Below are experts of layer 4 (counted from 0) of a mixture-of-experts language model. Rows are named router (the router's row for the expert), up (a neuron's input weights, with its number), down (a neuron's output weights, with its number) and show model dimensions 0-95. Each number is 50 + 12 x the weight over its row's rms, rounded and kept within 0 to 99.
After each expert's rows: "mostly gets" lists some tokens that are sent to it at least half of the time. This comes from a sample of Wikipedia text that the model never trained on.

# expert 5
router:46 55 68 40 30 53 66 61 29 40 68 49 40 45 49 44 63 45 49 61 49 79 42 42 44 39 40 54 70 41 59 45 57 54 53 45 62 26 74 58 67 51 42 34 47 40 45 47 65 55 51 42 50 42 55 55 75 43 53 52 39 38 36 64 50 59 51 53 60 52 38 34 50 53 50 50 69 28 68 56 51 42 35 50 33 66 54 31 40 63 41 42 44 57 59 37
up0:56 44 61 41 31 58 65 35 39 47 57 57 65 56 64 56 32 29 39 48 28 34 46 49 50 50 39 57 64 61 63 67 53 27 43 44 62 58 50 51 51 66 43 64 61 39 59 76 82 39 45 51 44 48 61 53 52 44 29 35 62 51 79 48 60 37 41 50 38 66 38 57 28 67 43 43 58 42 62 63 52 44 56 43 56 50 58 45 61 37 34 23 51 40 34 44
down0:45 49 62 50 50 57 28 42 42 38 54 59 44 41 40 46 51 60 49 47 51 37 63 57 57 48 22 44 52 41 43 61 63 55 44 77 53 42 32 35 49 32 47 48 71 51 48 42 60 56 37 52 52 48 63 67 16 64 59 54 44 60 41 38 69 54 36 52 61 42 59 51 73 11 54 39 52 50 34 33 52 59 35 32 55 51 45 49 56 52 62 38 62 55 25 49
up1:35 55 52 69 41 57 43 44 42 66 64 51 44 35 36 48 56 48 61 27 47 48 58 47 39 52 40 42 51 56 46 47 43 81 56 40 55 55 34 48 52 55 20 34 33 48 63 59 39 11 60 59 66 54 48 82 52 41 43 61 53 54 47 44 55 36 58 49 36 32 68 54 33 98 58 57 35 39 50 39 74 41 41 68 64 46 58 53 51 41 35 56 50 49 46 46
down1:66 47 34 27 56 57 47 53 36 44 46 43 55 57 48 42 64 63 53 67 40 28 58 29 37 56 33 71 46 60 46 51 47 50 36 50 29 44 51 39 53 63 57 35 59 68 29 70 34 51 71 45 59 50 52 49 56 48 69 64 28 40 46 54 37 53 60 56 51 48 43 46 40 07 38 46 04 48 66 76 54 65 41 42 44 61 41 37 26 60 40 48 41 49 51 59
up2:26 56 67 38 49 56 45 50 68 61 34 34 51 44 54 46 42 39 59 31 66 44 50 61 51 38 50 60 88 42 64 65 38 44 49 33 66 61 50 54 53 51 44 42 43 38 38 39 45 27 41 53 49 40 46 56 53 37 19 58 49 47 66 64 66 37 44 31 56 38 44 49 34 98 39 58 48 36 62 55 52 42 74 22 56 45 60 34 57 40 53 58 32 54 44 53
down2:74 56 34 56 43 46 51 47 66 48 37 58 34 56 44 39 38 49 41 49 47 51 47 42 56 40 45 56 64 63 78 61 38 43 39 56 48 46 58 36 62 53 40 52 49 46 33 48 64 53 54 41 58 53 53 39 61 60 45 40 39 41 41 45 35 27 55 51 30 48 65 54 52 27 54 40 52 51 53 52 36 37 44 40 57 68 58 51 33 26 56 33 60 66 56 55
up3:78 55 35 59 61 44 46 34 63 35 62 43 47 46 25 61 40 47 69 54 52 34 72 27 46 54 46 49 53 71 50 40 51 43 71 49 52 54 34 53 65 34 30 72 38 60 63 47 59 44 31 45 54 59 60 29 32 52 60 41 49 54 51 23 76 52 48 37 55 51 61 43 48 62 36 49 51 63 54 24 39 77 47 57 71 56 38 54 43 54 55 42 39 58 50 54
down3:52 18 61 29 43 38 62 40 36 58 70 52 64 53 56 58 58 46 46 78 53 75 41 54 52 46 40 60 41 48 77 58 46 66 52 62 40 51 40 44 27 45 66 33 38 66 58 65 49 49 64 32 44 59 55 37 56 52 51 39 59 45 48 52 35 45 57 53 68 36 42 49 43 27 57 32 50 65 67 53 47 54 42 57 49 57 54 55 34 44 62 74 55 64 25 41
up4:53 41 57 25 44 49 48 47 44 57 69 43 53 38 36 56 56 67 65 36 47 50 71 42 47 40 34 60 55 47 72 54 37 39 43 59 47 51 19 65 50 59 60 42 43 66 53 36 52 40 40 37 41 35 50 66 38 46 55 58 52 35 45 45 44 73 51 45 64 25 40 59 54 40 28 41 30 62 51 43 53 57 46 54 35 66 40 54 49 64 64 45 56 68 72 24
down4:48 66 45 81 46 35 69 33 37 62 66 35 45 24 47 64 51 56 47 37 48 41 48 44 51 51 46 54 51 59 54 44 51 49 41 53 48 34 67 26 55 50 46 40 46 62 61 85 37 51 46 47 61 41 55 69 60 52 46 62 52 54 50 52 65 53 56 46 39 46 55 52 40 17 37 43 33 51 52 52 43 56 65 50 85 56 46 39 32 29 60 57 35 56 53 57
mostly gets: " film", " album", " music", " House", " Red", " World"

# expert 0
router:53 54 63 74 36 57 43 69 56 33 64 48 37 60 69 46 51 53 63 67 35 59 40 19 50 52 60 44 23 65 36 36 52 63 48 39 50 58 59 50 28 44 41 62 44 50 44 58 47 56 83 57 68 53 53 52 58 42 51 78 37 53 37 42 72 65 38 56 41 54 57 51 62 46 48 45 74 64 58 48 58 45 30 56 31 37 53 31 40 50 40 47 36 52 55 79
up13:41 52 45 41 54 43 58 45 40 47 53 51 57 55 40 57 69 63 40 62 59 43 56 36 50 50 46 59 61 51 58 39 62 49 55 40 58 43 38 51 47 51 55 50 52 37 24 38 55 57 68 36 55 58 64 64 46 49 37 39 51 54 44 69 63 48 66 41 52 45 51 52 42 42 52 42 38 34 50 54 55 73 55 58 60 76 63 54 67 57 48 54 61 56 30 39
down13:44 31 56 49 67 68 60 44 42 60 32 69 66 44 44 67 38 53 39 54 36 65 51 44 52 38 40 42 63 47 65 68 29 56 51 66 32 52 49 51 69 65 51 41 32 54 50 58 41 40 57 50 44 41 35 49 65 50 58 42 65 58 59 47 40 51 24 43 64 42 49 55 51 00 39 73 28 43 57 44 64 22 63 23 53 43 55 47 58 40 54 54 22 51 44 68
up14:42 32 65 46 46 58 51 62 40 40 31 66 48 34 47 47 53 58 60 44 31 36 44 66 55 53 53 55 67 51 67 52 41 48 51 41 77 37 62 53 70 73 44 56 46 29 46 37 73 43 52 45 48 51 60 68 42 58 49 61 51 58 51 65 55 30 54 54 62 61 38 59 35 63 40 65 68 45 42 55 42 62 35 33 54 55 54 30 47 65 42 61 58 51 55 43
down14:57 54 37 59 62 36 58 46 58 69 43 63 61 52 43 65 23 45 23 37 39 59 46 41 44 61 40 56 47 34 35 39 53 57 46 51 36 44 28 52 43 39 61 47 34 61 62 24 32 27 66 51 53 28 42 34 39 50 48 35 55 32 58 34 39 69 61 43 36 45 61 56 60 43 26 67 44 48 63 43 78 24 75 42 46 32 44 62 58 54 62 53 40 46 47 46
up15:74 41 52 50 49 48 49 52 73 49 48 50 43 50 54 37 27 39 49 49 33 51 43 44 55 70 58 45 74 54 45 48 58 52 53 60 55 51 63 64 41 49 67 44 54 42 47 74 64 52 48 51 40 57 37 38 52 58 52 38 42 45 28 54 60 52 53 55 50 45 70 27 56 58 49 64 50 51 40 52 22 36 33 47 28 71 46 54 76 39 50 46 61 57 69 37
down15:59 59 57 49 50 47 55 61 50 56 56 50 61 53 33 46 68 60 45 49 56 31 68 67 56 47 63 48 36 33 48 62 40 26 57 53 33 57 47 49 44 51 47 38 40 58 56 45 40 43 50 40 35 58 60 62 34 57 55 59 58 70 69 57 51 56 49 53 54 44 49 44 41 00 41 52 45 51 56 40 71 61 66 67 64 39 58 50 39 52 33 57 56 52 36 62
up16:58 35 59 39 36 67 50 39 43 36 53 59 42 42 51 58 40 40 59 47 35 73 54 44 36 54 67 56 66 55 58 52 33 30 32 66 49 52 79 45 45 46 60 58 80 57 32 58 42 56 55 38 52 61 55 65 49 54 39 70 62 57 65 48 47 56 63 36 52 62 52 60 56 51 62 55 51 44 46 52 36 49 36 69 33 48 50 53 50 37 26 55 53 47 35 47
down16:40 71 51 45 50 35 67 37 53 53 62 27 46 59 55 43 61 44 41 56 72 38 53 43 79 60 57 36 22 58 36 47 60 78 46 48 33 50 51 52 56 76 24 48 40 54 65 33 61 39 59 61 60 42 63 36 40 55 65 38 42 64 39 58 50 42 37 63 55 37 43 53 46 46 52 41 53 48 48 66 43 81 43 60 45 73 20 40 43 49 62 50 58 35 66 39
up17:24 49 67 51 59 39 16 56 59 53 68 59 44 53 53 58 45 53 44 32 70 64 43 24 72 71 44 55 48 67 54 58 47 64 60 43 81 40 62 48 51 56 47 72 48 50 69 47 63 49 65 56 57 41 41 44 56 49 30 37 33 44 47 48 51 66 53 40 59 45 44 63 38 53 62 44 58 46 51 49 70 54 47 57 35 23 48 52 52 34 23 40 45 63 51 63
down17:76 43 30 51 58 44 40 48 75 53 45 40 61 58 54 40 52 50 68 44 39 40 54 57 37 40 50 26 47 50 74 63 57 55 58 57 50 40 68 47 62 47 46 54 66 66 33 64 47 67 58 38 42 44 53 48 58 64 52 61 51 45 47 46 50 48 57 55 55 53 71 53 53 07 64 44 60 23 57 36 55 35 52 60 84 39 53 45 45 73 84 51 78 52 57 44
mostly gets: "009", "020", "016", "011", "018", "022"

# expert 1
router:58 44 48 54 21 40 53 60 33 60 54 50 46 81 53 60 71 64 52 62 56 75 42 43 32 28 36 47 37 45 27 51 43 60 32 35 48 45 47 54 55 40 30 54 30 53 25 26 77 53 59 54 52 52 64 61 61 44 41 49 41 65 59 61 48 61 30 65 50 61 46 72 69 52 59 47 59 55 57 57 61 47 35 73 32 42 55 48 34 50 45 60 41 44 51 60
up13:59 64 51 52 34 22 45 39 41 50 40 35 56 43 58 44 51 35 32 69 56 33 52 43 72 41 38 54 51 29 44 21 65 72 43 42 36 55 35 48 60 74 32 48 82 64 55 61 59 50 32 41 48 42 59 44 54 69 60 35 60 30 43 51 42 62 44 73 44 46 39 45 60 69 47 53 45 59 63 31 37 52 54 56 40 57 63 46 57 56 46 59 62 43 61 30
down13:45 35 54 34 50 71 61 53 63 44 43 58 44 63 36 41 50 57 50 54 55 51 73 45 65 53 54 41 43 65 67 71 41 41 52 42 40 62 48 54 66 53 67 42 58 53 63 46 32 13 71 57 42 45 59 36 40 38 75 43 55 66 48 46 44 51 65 58 51 45 46 50 39 00 48 62 46 29 49 53 43 41 55 43 63 52 77 60 57 27 48 31 58 63 41 69
up14:53 34 42 47 36 45 35 60 45 51 48 42 44 45 53 52 49 51 48 52 62 55 65 31 50 68 60 45 51 39 46 27 80 45 55 46 50 47 56 40 59 53 66 65 38 53 39 53 66 32 53 47 62 50 69 42 30 64 56 50 53 58 47 41 57 41 43 44 63 48 64 33 70 54 52 40 59 43 55 38 37 63 63 50 62 37 49 49 38 47 20 44 51 34 82 50
down14:58 66 56 59 43 60 42 44 60 78 43 61 46 45 43 59 60 47 51 48 60 41 42 69 56 73 46 56 40 53 40 61 47 48 42 53 53 40 51 71 47 60 62 44 65 54 81 37 30 53 48 52 42 57 25 48 40 56 66 45 51 37 36 56 41 63 60 61 53 36 55 71 39 00 41 57 51 51 37 58 65 55 44 74 51 65 49 66 34 44 66 57 46 58 48 53
up15:29 53 52 54 57 44 54 37 57 45 31 64 34 48 59 53 42 45 38 33 51 30 52 48 45 38 58 42 74 37 44 58 57 43 61 29 56 41 42 27 49 62 51 49 42 57 40 43 46 56 50 47 56 58 20 49 63 41 63 64 43 68 34 69 64 29 45 43 65 59 50 81 52 41 51 53 46 33 49 55 35 54 42 39 54 38 69 12 38 54 71 50 44 60 45 52
down15:46 41 16 85 36 29 53 64 47 65 46 51 59 57 44 54 52 50 74 55 34 50 53 51 63 54 37 34 60 51 53 67 61 61 51 46 40 56 63 39 53 34 66 59 48 21 56 45 44 33 55 50 32 61 59 65 35 77 60 43 54 40 61 45 18 50 54 53 33 50 49 48 46 05 50 56 43 43 55 46 70 54 50 52 64 77 50 74 57 32 41 51 46 50 31 78
up16:32 64 58 25 47 57 63 44 56 67 61 53 59 43 46 59 56 49 70 58 55 54 53 60 51 72 52 80 53 55 73 30 70 41 57 55 58 70 52 57 56 52 57 63 58 46 26 56 48 49 51 43 48 52 48 53 35 50 36 55 50 41 67 63 57 31 20 66 58 43 45 52 66 42 53 55 40 37 56 54 50 54 61 25 66 47 49 41 44 40 55 64 66 40 37 40
down16:49 54 49 60 41 57 68 47 53 44 63 48 48 49 70 49 57 44 62 53 50 45 46 44 44 37 47 35 48 44 44 39 47 50 58 60 43 58 50 54 65 45 47 27 28 69 46 52 52 58 61 32 77 53 50 35 58 64 40 53 52 52 49 51 63 46 57 32 55 67 54 56 54 99 44 55 68 49 69 37 58 59 34 54 45 38 31 53 36 70 54 52 39 52 43 50
up17:81 64 66 49 61 64 56 54 46 58 48 53 31 70 66 40 54 85 42 52 45 46 59 35 61 60 50 61 71 54 67 38 49 67 48 37 42 30 45 41 71 45 47 52 55 67 57 45 34 43 71 50 68 60 65 41 75 70 64 57 31 65 61 48 51 49 53 68 66 48 58 50 60 48 61 51 52 11 59 66 57 66 36 45 48 58 35 29 31 60 49 46 51 60 69 52
down17:40 39 40 43 49 37 51 38 46 54 55 56 54 42 45 48 26 66 45 46 51 76 46 70 42 36 37 52 34 59 43 28 35 56 65 35 53 47 46 39 35 49 53 24 33 67 41 53 83 50 48 78 55 34 30 33 48 50 58 53 39 42 55 30 56 61 54 55 36 66 58 62 45 75 61 32 55 71 54 49 80 52 42 46 54 43 32 46 26 34 58 49 68 52 50 41
mostly gets: " of the", " and the", " in the", " The", ", the", " for the"

# expert 2
router:52 57 54 42 28 52 59 71 39 46 61 56 37 69 53 56 71 68 62 59 46 70 38 43 36 36 40 46 34 50 56 40 55 56 43 43 63 43 56 48 43 35 39 48 33 56 29 50 67 63 58 63 58 47 47 53 57 39 56 59 35 60 38 50 57 68 36 57 52 68 34 62 56 49 41 49 65 61 65 55 59 51 26 55 30 54 65 40 33 65 46 51 40 46 62 64
up13:52 65 48 32 48 40 65 61 38 69 52 52 46 43 43 51 62 32 31 44 56 50 54 30 49 65 49 28 49 57 31 43 60 71 67 29 49 59 41 38 23 61 53 43 63 57 55 38 50 53 65 44 49 51 53 70 76 38 50 65 56 34 60 35 55 53 55 44 30 58 60 46 68 54 51 66 16 58 44 44 49 65 58 77 56 60 24 65 63 54 70 58 63 51 49 49
down13:77 47 35 57 56 55 30 33 53 40 61 72 48 22 32 67 42 38 48 53 46 56 45 28 55 49 48 29 58 41 68 68 49 40 55 52 42 40 59 41 54 49 67 53 41 48 32 56 56 61 39 71 53 44 61 47 59 45 46 42 46 45 60 65 47 24 70 56 51 41 43 71 43 30 47 33 60 40 39 49 42 50 55 38 26 67 65 45 38 53 50 23 52 52 49 48
up14:25 70 60 46 54 45 50 74 39 70 51 49 36 50 50 45 50 47 35 53 49 53 58 48 30 49 44 63 58 65 42 62 53 69 39 45 36 74 31 47 28 49 69 61 62 58 56 33 56 44 64 40 53 61 32 35 32 42 39 58 40 48 37 59 45 44 53 33 37 42 31 42 37 50 63 31 38 46 43 51 48 34 68 41 54 46 55 41 46 49 56 46 38 62 39 78
down14:49 55 45 27 32 52 54 60 46 27 29 63 41 42 42 52 36 31 47 34 51 53 53 52 64 37 52 39 48 75 72 28 49 44 52 65 57 51 48 60 58 47 63 60 38 80 45 71 37 47 27 78 33 43 65 63 49 57 40 49 54 63 70 52 51 55 57 67 56 51 47 66 40 71 49 47 50 46 40 46 43 44 43 42 58 58 44 43 43 77 38 51 58 58 45 30
up15:52 47 72 34 58 51 40 41 59 53 48 61 48 30 67 45 49 56 47 42 30 66 60 69 47 42 34 46 64 48 52 62 22 41 57 52 45 53 57 29 46 39 33 58 45 66 41 70 51 57 63 41 55 58 50 63 83 57 29 24 63 52 33 56 63 62 56 22 56 74 57 44 20 38 51 43 54 37 24 53 48 35 56 46 57 53 35 33 54 46 25 56 65 94 58 42
down15:53 53 52 55 39 50 35 54 58 44 55 46 50 50 59 35 41 39 45 57 49 37 18 53 60 41 55 46 51 66 40 36 62 54 48 56 37 36 26 36 50 34 64 47 66 63 79 37 39 43 45 38 55 42 52 47 48 50 47 70 38 25 58 64 38 81 41 49 57 40 32 48 53 70 28 34 28 38 47 59 38 57 62 44 38 64 54 46 40 39 67 55 45 64 20 49
up16:38 44 55 33 60 38 55 43 42 42 46 51 48 45 58 62 51 54 50 68 56 55 54 69 28 56 50 57 58 69 45 53 43 24 29 41 56 44 44 46 35 57 61 68 76 52 50 52 57 54 61 31 57 37 35 52 06 45 47 56 52 62 46 57 65 62 46 38 45 39 45 45 47 43 67 43 37 61 59 47 50 62 56 47 54 54 41 52 60 57 63 40 69 53 40 73
down16:47 81 55 63 47 58 72 41 49 61 56 44 62 52 46 46 32 53 64 50 43 47 57 45 50 60 37 33 47 48 53 33 37 58 28 64 48 53 17 56 55 50 44 51 37 68 34 75 35 70 52 63 67 67 60 55 64 57 63 52 25 52 37 35 38 50 46 60 45 25 47 48 28 72 40 52 70 55 33 48 42 54 47 47 54 66 46 43 28 37 59 53 62 50 35 40
up17:44 73 57 46 53 48 23 69 60 57 57 42 43 54 42 57 47 62 52 33 54 31 59 62 38 36 36 43 55 56 39 45 42 61 57 65 54 32 47 39 53 52 65 49 48 34 57 60 46 34 30 49 65 61 63 18 53 59 64 53 38 45 71 61 44 50 45 36 54 47 47 54 60 53 26 32 32 38 46 69 56 60 41 45 43 59 35 30 23 51 35 46 51 66 58 54
down17:66 43 65 46 61 44 46 36 38 43 46 58 58 49 52 40 55 40 52 73 45 57 71 62 65 45 65 26 56 63 62 57 60 50 55 65 46 45 42 30 52 59 43 46 62 79 51 52 62 47 51 36 25 47 53 56 28 67 34 36 40 62 46 55 47 61 43 53 71 70 46 81 54 46 64 55 33 51 45 60 46 62 39 55 69 70 53 67 56 62 40 55 52 49 46 53
mostly gets: "°N ", " | −", " | .", "% | ", " (age ", " District"

# expert 3
router:66 56 55 44 53 47 53 55 52 40 45 63 35 52 54 53 50 58 62 67 33 39 53 49 31 44 54 50 31 56 68 49 42 42 66 31 47 68 63 44 27 45 52 53 52 52 39 65 63 58 58 66 63 54 46 28 52 31 69 52 50 55 40 31 29 65 46 35 50 59 51 66 43 47 37 46 62 45 67 56 57 46 08 43 40 55 75 34 57 58 53 43 50 54 51 55
up13:61 49 50 56 51 62 38 29 36 65 42 31 48 51 54 61 57 52 43 50 51 55 49 48 33 37 21 57 73 64 43 48 57 62 65 68 64 51 45 57 42 40 63 62 40 62 67 59 55 65 36 74 30 26 63 40 46 50 50 61 44 37 47 55 41 43 73 61 57 53 27 39 32 51 62 32 27 54 47 42 53 65 57 51 29 34 56 47 14 56 55 53 51 48 30 56
down13:76 40 78 51 60 52 91 49 61 46 56 58 73 38 44 66 64 50 56 52 58 66 47 40 38 63 44 45 49 55 35 43 66 56 51 58 30 46 36 53 51 49 83 44 72 48 32 52 42 51 54 31 64 50 47 60 46 31 42 46 57 60 28 60 35 40 64 54 47 45 49 54 46 65 40 40 54 47 38 31 56 39 52 40 55 62 66 51 70 50 73 36 42 67 77 36
up14:61 67 44 59 63 37 43 52 67 48 39 64 63 40 44 50 39 60 43 60 58 52 39 55 50 44 52 49 38 54 40 52 48 42 54 26 42 54 69 36 41 37 65 56 18 73 44 67 41 58 53 55 44 44 50 53 31 52 50 47 76 50 61 61 52 66 53 51 45 50 45 46 69 33 70 52 35 51 51 57 47 65 47 59 56 50 38 52 56 52 54 64 47 43 67 42
down14:64 60 48 41 45 50 76 57 53 28 53 72 56 40 58 40 49 21 61 69 48 54 61 44 55 51 74 64 52 43 25 59 68 41 58 37 48 54 54 37 53 47 70 53 81 46 45 46 65 49 61 63 45 56 38 48 50 20 79 55 50 40 45 33 30 52 57 54 52 54 45 43 38 94 54 59 61 28 34 45 44 61 40 71 48 61 54 65 37 26 41 36 57 39 68 49
up15:35 55 48 82 67 66 65 60 48 28 61 56 75 47 52 37 48 36 49 34 67 48 51 62 47 58 72 39 67 57 35 36 49 48 41 33 28 47 61 65 61 55 46 36 55 35 51 64 50 36 50 31 40 33 38 41 31 37 46 35 55 45 53 28 58 48 61 55 56 33 74 24 59 63 64 40 68 43 73 46 60 58 44 48 32 39 53 54 55 19 52 53 57 72 66 30
down15:61 55 57 52 24 49 34 74 44 63 59 60 25 55 79 53 48 32 47 47 46 67 68 52 36 46 31 51 40 62 22 60 53 34 43 64 48 46 58 52 56 80 45 50 22 44 69 39 48 32 53 47 53 32 61 45 58 67 60 39 61 41 37 55 45 49 31 57 33 54 46 66 39 33 33 24 57 57 34 50 50 49 59 75 53 53 46 44 65 61 45 46 40 41 82 53
up16:36 72 36 33 46 46 39 59 28 54 37 60 51 55 43 55 66 42 44 23 38 68 62 51 59 22 56 53 56 46 50 48 39 33 48 52 57 52 35 57 74 37 52 35 79 59 40 56 43 49 62 39 38 55 30 54 53 46 55 50 43 52 45 36 55 47 44 37 43 47 55 50 64 60 26 45 36 54 33 37 32 47 33 44 56 43 58 58 65 50 33 60 61 51 47 45
down16:55 38 53 59 42 47 47 47 73 58 35 54 71 51 51 60 34 51 44 64 60 36 76 42 46 61 46 50 66 74 63 42 78 38 54 79 51 72 46 30 36 53 57 58 37 64 39 43 51 63 27 58 66 34 41 54 42 41 52 46 58 49 67 88 44 56 48 50 69 34 41 71 30 04 63 62 48 55 45 35 62 59 84 70 53 44 45 58 37 43 48 72 26 50 42 36
up17:44 47 58 58 39 55 53 65 49 53 52 36 61 58 43 51 55 44 70 55 55 45 50 51 66 18 37 66 60 42 48 54 50 54 62 53 55 53 57 40 78 55 61 55 60 43 59 50 36 46 38 56 73 69 64 57 50 47 64 53 57 47 51 39 65 40 46 36 37 55 59 49 77 37 53 48 38 35 41 60 54 49 55 63 52 43 61 46 61 67 46 49 59 48 56 33
down17:36 38 37 68 38 44 32 33 59 64 42 46 37 55 59 19 35 49 47 50 66 60 62 85 67 48 40 44 44 45 43 50 58 27 43 46 39 49 41 52 55 46 37 39 38 58 69 30 28 58 43 42 42 29 32 57 40 42 52 42 68 43 48 38 68 53 45 41 33 57 44 60 43 85 54 72 68 43 58 62 75 76 58 54 45 63 58 61 47 31 58 70 74 50 49 61
mostly gets: "\n\n", " had", " can", " would", " did not", " has"

# expert 4
router:49 59 48 36 26 54 52 72 32 44 67 51 41 73 63 56 54 72 70 51 55 66 43 52 30 28 43 29 35 40 56 43 49 54 46 57 57 53 57 49 36 42 36 42 32 44 30 49 53 67 63 36 50 53 48 54 59 45 59 52 50 65 44 64 61 57 30 61 64 57 41 65 52 51 49 50 72 73 71 48 41 43 21 46 43 49 61 47 29 61 54 54 45 54 56 70
up13:52 51 58 50 63 53 46 53 43 39 55 33 22 33 53 37 50 36 41 44 63 57 63 37 32 35 48 45 66 67 49 71 54 52 42 63 35 36 48 65 65 58 57 45 44 53 40 41 60 48 49 41 37 46 58 56 42 56 64 67 44 44 65 66 70 23 36 63 59 65 54 57 25 48 67 55 38 44 31 44 83 45 44 22 53 53 58 52 57 65 31 62 42 56 71 55
down13:48 52 53 44 38 48 45 63 51 52 32 68 56 78 52 35 27 62 48 40 66 49 64 49 59 41 60 66 23 37 35 68 50 39 67 45 64 29 38 41 53 51 47 55 50 62 63 58 42 51 54 39 44 45 66 40 49 67 67 33 53 48 52 51 54 58 46 59 58 46 58 52 44 00 41 33 73 45 62 52 40 37 54 55 60 48 57 63 72 47 49 49 49 37 40 71
up14:27 51 26 40 48 46 52 55 38 28 64 57 27 59 54 62 50 47 44 46 60 63 53 54 36 40 51 38 41 56 39 64 52 51 62 66 21 34 57 50 51 63 39 39 54 50 63 83 64 76 47 58 40 34 30 61 59 45 67 54 53 53 51 61 66 43 43 74 74 57 48 73 69 34 67 49 55 60 49 66 53 45 42 35 56 67 65 42 56 57 51 51 40 65 66 63
down14:62 51 74 56 55 61 56 56 44 54 47 60 49 56 68 62 47 81 52 44 51 41 59 47 58 22 52 50 23 41 60 48 34 52 56 50 49 51 21 35 38 52 44 49 49 55 44 45 44 59 69 23 36 59 46 28 42 63 41 41 55 52 39 39 59 60 67 46 58 50 66 50 20 40 19 31 64 44 42 41 61 59 68 31 44 49 44 56 71 50 44 65 38 54 50 53
up15:17 39 49 37 46 49 57 40 39 50 46 58 15 46 50 41 41 55 68 55 52 78 35 47 41 38 59 44 41 43 64 40 43 51 57 54 63 52 53 49 32 69 48 53 56 48 53 53 59 74 44 45 39 49 56 39 46 55 28 49 30 44 54 46 56 46 54 58 57 67 80 76 48 48 52 49 46 64 48 52 70 53 59 60 57 77 37 50 44 62 50 42 53 45 64 59
down15:54 47 29 30 44 41 42 47 49 48 43 50 39 55 57 74 78 52 53 50 66 50 52 38 44 40 41 55 13 51 68 52 28 52 61 71 46 44 50 46 45 60 54 44 57 54 41 60 35 62 53 39 52 43 66 74 61 45 75 23 49 57 48 54 50 48 64 53 55 30 42 58 43 01 43 39 56 49 53 58 58 45 58 38 69 46 51 49 52 60 49 52 43 48 55 56
up16:41 67 46 42 50 54 63 55 40 35 38 44 57 55 25 48 55 35 57 33 67 69 57 44 47 48 35 30 57 47 49 59 35 61 67 59 33 42 52 62 60 42 41 24 48 59 60 52 40 49 38 67 38 37 53 48 66 57 52 54 53 36 81 71 37 49 22 89 54 51 41 49 46 65 73 49 45 46 52 57 37 59 60 32 46 70 66 59 57 43 71 59 38 44 60 55
down16:44 39 66 55 63 69 55 51 41 48 60 65 54 62 67 39 48 59 50 54 38 44 56 76 45 36 66 51 14 49 61 52 39 36 39 14 52 50 51 57 44 54 54 70 41 66 47 33 44 76 54 26 54 62 60 43 51 41 41 68 58 46 19 43 65 48 58 56 66 32 60 57 44 00 42 27 65 49 43 53 63 25 64 53 52 42 53 46 38 37 37 71 46 44 24 62
up17:36 58 49 47 45 26 56 58 54 43 56 57 50 40 41 51 43 63 52 42 59 55 31 65 60 65 58 48 51 51 54 51 65 74 51 53 46 58 70 49 33 49 46 24 46 33 25 65 57 36 46 62 43 65 52 52 67 55 45 50 45 36 61 60 58 52 31 66 41 44 46 65 46 52 64 63 40 37 38 60 33 54 41 45 49 58 56 79 67 31 65 29 47 43 49 57
down17:35 56 61 49 46 83 57 49 46 50 47 38 60 44 34 59 36 51 35 53 53 57 61 38 59 48 55 33 57 70 43 62 49 50 43 41 61 59 58 38 42 70 53 50 60 80 54 44 53 50 47 61 47 67 54 26 33 47 62 63 35 41 47 59 58 46 77 44 41 46 45 54 43 76 44 11 61 50 54 59 54 51 52 44 45 44 65 43 48 46 45 59 19 29 47 59
mostly gets: " ===", "% |", ")", "\" | ", " ==", " |  |  |  |"